{
  "n_experts": 40,
  "hidden_act": "swiglu",
  "norm_place": "pre",
  "qk_norm": false,
  "optimizer": "adamw",
  "learning_rate": 0.0012,
  "schedule": "wsd",
  "decay_fraction": 0.813,
  "batch_tokens": [65536, 131072, 262144]
}
Below are experts of layer 2 (counted from 0) of a mixture-of-experts language model. Rows are named router (the router's row for the expert) and show model dimensions 0-63. Each number is 128 + 24 x the weight over its row's rms, rounded and kept within 0 to 255. Numbers have three digits each.
After each expert's rows: "gets" lists some tokens that make up at least twice as much of what it gets as of all text; "mostly gets" lists some tokens that are sent to it at least half of the time. This comes from a sample of Wikipedia text that the model never trained on. Tokens count by the router's weight.

# expert 32
router:115073096150126108126113195123128150127096156118124125150164095108092104165130144153099155171130132160090101124138115096075152123062130133110129130152096118108100153133145128124143105108156112
gets: " of", " in", " a", " was", " on", " is"
mostly gets: " used", " there", " al", " built", " began", " made"

# expert 29
router:167131080154113133149120163122169129126125135166141137136133077116059139155112144156159133155152137179112098138110088128113115073097098112132168152132104163158105094162103129157104082134126126
gets: " ", "–", "%", " in", "201", " ("
mostly gets: "°", " April", " January", " December", " March", "′"

# expert 25
router:114115093113149087115162146094125148126102132132128157203175154121111109163137110174181167142111157167127128155134137102121156092135151126091152124103104167078116139125126110142103119112129096
gets: " was", " is", " of", "ed", "ing", " be"
mostly gets: " was", " is", " has", " are", "ed", " have"

# expert 15
router:136104115129097108122127151112136144126115140115133103148133134115091084140126136156117141106111162159114144155106127132123109106076104103142189178137089131092158150159136096150153088114082107
gets: ".", ".\n\n", "201", "-", "200", "199"
mostly gets: ".", ".\n\n", "198", "199", "196", ".\n"

# expert 2
router:114096087098136138146131150105128189122139149129119094180136109113104104135122124184149140121146139152092086164129104144144127098142121130127153130115116186110140094112125117171116093119108108
gets: ",", " the", " and", " a", " (", "."
mostly gets: ",", " he", " which", "),", " it", "\""

# expert 6
router:162130087107087152130120171124172128150111121154140109122117110114080147127128146153145112185106118154098101129135128158128119063103101153107166151152089148107118130170109102165128063127132117
gets: " |", "\n", " |\n", "|", ")\n", "."
mostly gets: ")\n", " |\n", "|", "\n", "°", "′"

# expert 27
router:131064110171140153106108134122131154136102154129138130163118071127091120170131156149104126148155162138091138131105148103143133068108109147118183145143087136128097144147104113197144097166137111
gets: " ", ":", "0", "3", "2", "1"
mostly gets: ":", "°", "′", " album", "):", " −"

# expert 16
router:121133083111126101116125167119129161130113133135110110112153110159082109143089128154112137117148153135105135158118110127133094153120132132117157155171095137095141193150090101151157117114140072
gets: " to", " was", " is", " a", " be", " are"
mostly gets: " be", " not", "ly", " was", " can", " been"

# expert 33
router:129123097144123149110106194121111122086109137174151158149139070119102148178120119135100117165122110155105131125129110129124135095109111151109179134146131158132126123168095130152125083112130114
gets: " ", " of", " |", " for", "–", "\n\n"
mostly gets: " of", " for", " |\n\n", "°N", " −", " For"

# expert 0
router:095090110158127104169097123073112155150131113148151138124134107156104123153150139159054145193120130134103121161122113128148103088106126114121143140128107134098116126175138112178155096133108108
gets: ".", " and", " as", " he", ":", " it"
mostly gets: " he", " but", " it", ".", " they", " she"

# expert 17
router:122082127144096113121138149109138125157114120109143147167140122155105107156112130142136141129117141151113129147128080115127096134102118104105169161143090147110130135138089120145160086121097093
gets: "-", ".\n\n", " ", ".", "\n", "\n\n"
mostly gets: ".\n\n", "==\n", " |\n\n", ".\n", " =\n\n", " ==\n"

# expert 11
router:097103105116079125133137165090107165147085141147115144180127112106111155145132125158095152134143174165097100167117118109161118128118160144078151148127115132119158168124142142141136112137115095
gets: "-", ":", " University", "==", " film", "201"
mostly gets: " University", " film", "ism", " series", " music", " Film"

# expert 23
router:138139132081100118150116180085100171140116101111128126121132113129113140173100110151155181147103142133114105157141109115134142106123129115116134144168123160069133157176090118144147108104152084
gets: "3", "1", "4", "0", "5", "2"
mostly gets: "1", "5", "0", "8", "9", "4"

# expert 3
router:094101078146117078117127157110130117146129110118139127154155129122103108152094161148134122188106129148128087164150116136127123119126156164081157154147089120109146165139131071140149117102144099
gets: "|", " the", "-", " at", "\n", ")\n"
mostly gets: "|", " at", "ig", "ug", " At", " Ab"

# expert 10
router:118109094138118097110112191115129143098129147115129141153141056117095127162132127130136136157100121166119099142155123124115138119107131170120175135143121146128072175134110114160104091122142077
gets: " |", ";", "|", "\n", ")", " |\n"
mostly gets: " |", "'s", "|", " high", " West", " head"

# expert 7
router:107127104125114114128118145117114159103123143105100130151169113139104132127120143185123159136133142166116127162102118083136108098137145086109174163119114160078144139138180097177131104119129122
gets: " to", " in", " that", " which", " first", " on"
mostly gets: " that", " which", " not", " after", " all", " have"

# expert 5
router:112128101146090112155144172119093166141107108139114116126134114103089128152111158145128138134117145164067105146108077121170117132085128134099158153158099118123154147155111117153147087124112072
gets: " |\n", " (", "–", " \"", "\n\n", ".\n\n"
mostly gets: " |\n", " \"", "–", "==", "\n\n", ".\n\n"

# expert 26
router:136125117138114120107111145113132118133114133125147127127160093098118142169115132128115126144106148155126130143138109138158137147126112154110144158133110163064119159160089086145110087123132104
gets: " ", " |", "–", "0", "|", " |\n"
mostly gets: " football", "–", " Super", " Set", " match", " team"

# expert 28
router:119073108121159099107105154136114135113120131107159117156137087082109115166103147173102152148157131114077135127114117137115098113127134145121179161136089149131137153143120141215128076144148121
gets: " the", " a", " ", " |", " an", " The"
mostly gets: " the", " an", " a", "The", "′", " one"

# expert 8
router:110085093129107098078137179097119115160121120115137134161176124114088098156148123158150162146108113155086133129167126112122124081122181138089166137110107177083147139152105140142139126128140106
gets: " the", " of", " in", " and", " to", " by"
mostly gets: " of", " the", " and", " to", " with", " for"

# expert 20
router:136105107156104132123134143117139131128126153127099143137154081137040102157133130125163128161167179153089116123111118097135108103092132100126129134169097139157128129111121115155162119134134082
gets: "-", "1", "2", "6", "8", "202"
mostly gets: "°", "′", ".S", " v", " District", " mi"

# expert 14
router:124143092134114096099133173094150123130153128115146131156130131103100103121126115148136146122147114180117125150105104114124109104151175095115192154113125162096173152101142124170138104119106121
gets: ",", " the", "-", " to", " and", " of"
mostly gets: " which", " between", "(", " to", " other", " about"

# expert 35
router:096103108132133115119130161123136162090105100109100108177138111098123114108116133174146124126153159169121095164120107118172118105134162126099178137125122139113141159176131101145115087095132115
gets: " to", ",", " and", ".", " that", " for"
mostly gets: " that", " which", " to", " who", " not", " would"

# expert 12
router:096149099118088107155130163066143186123132130140115153140118101091097121144100142173138122151107120176089143145137119121113138112142158148113134153112122153069129149116147102159132111107128096
gets: " |", ",", " ", " (", ";", ")"
mostly gets: " |", ";", "),", ",", " two", " one"

# expert 30
router:100099105121098127164116159125124166155082134132126144143135127132062113172151137162149120117134134139097117160142111128143125089110166131134154141127121123057107150124123126224159123143097109
gets: " ", ".", " and", ",", ")", " or"
mostly gets: ".", " and", " ", " but", " or", ")."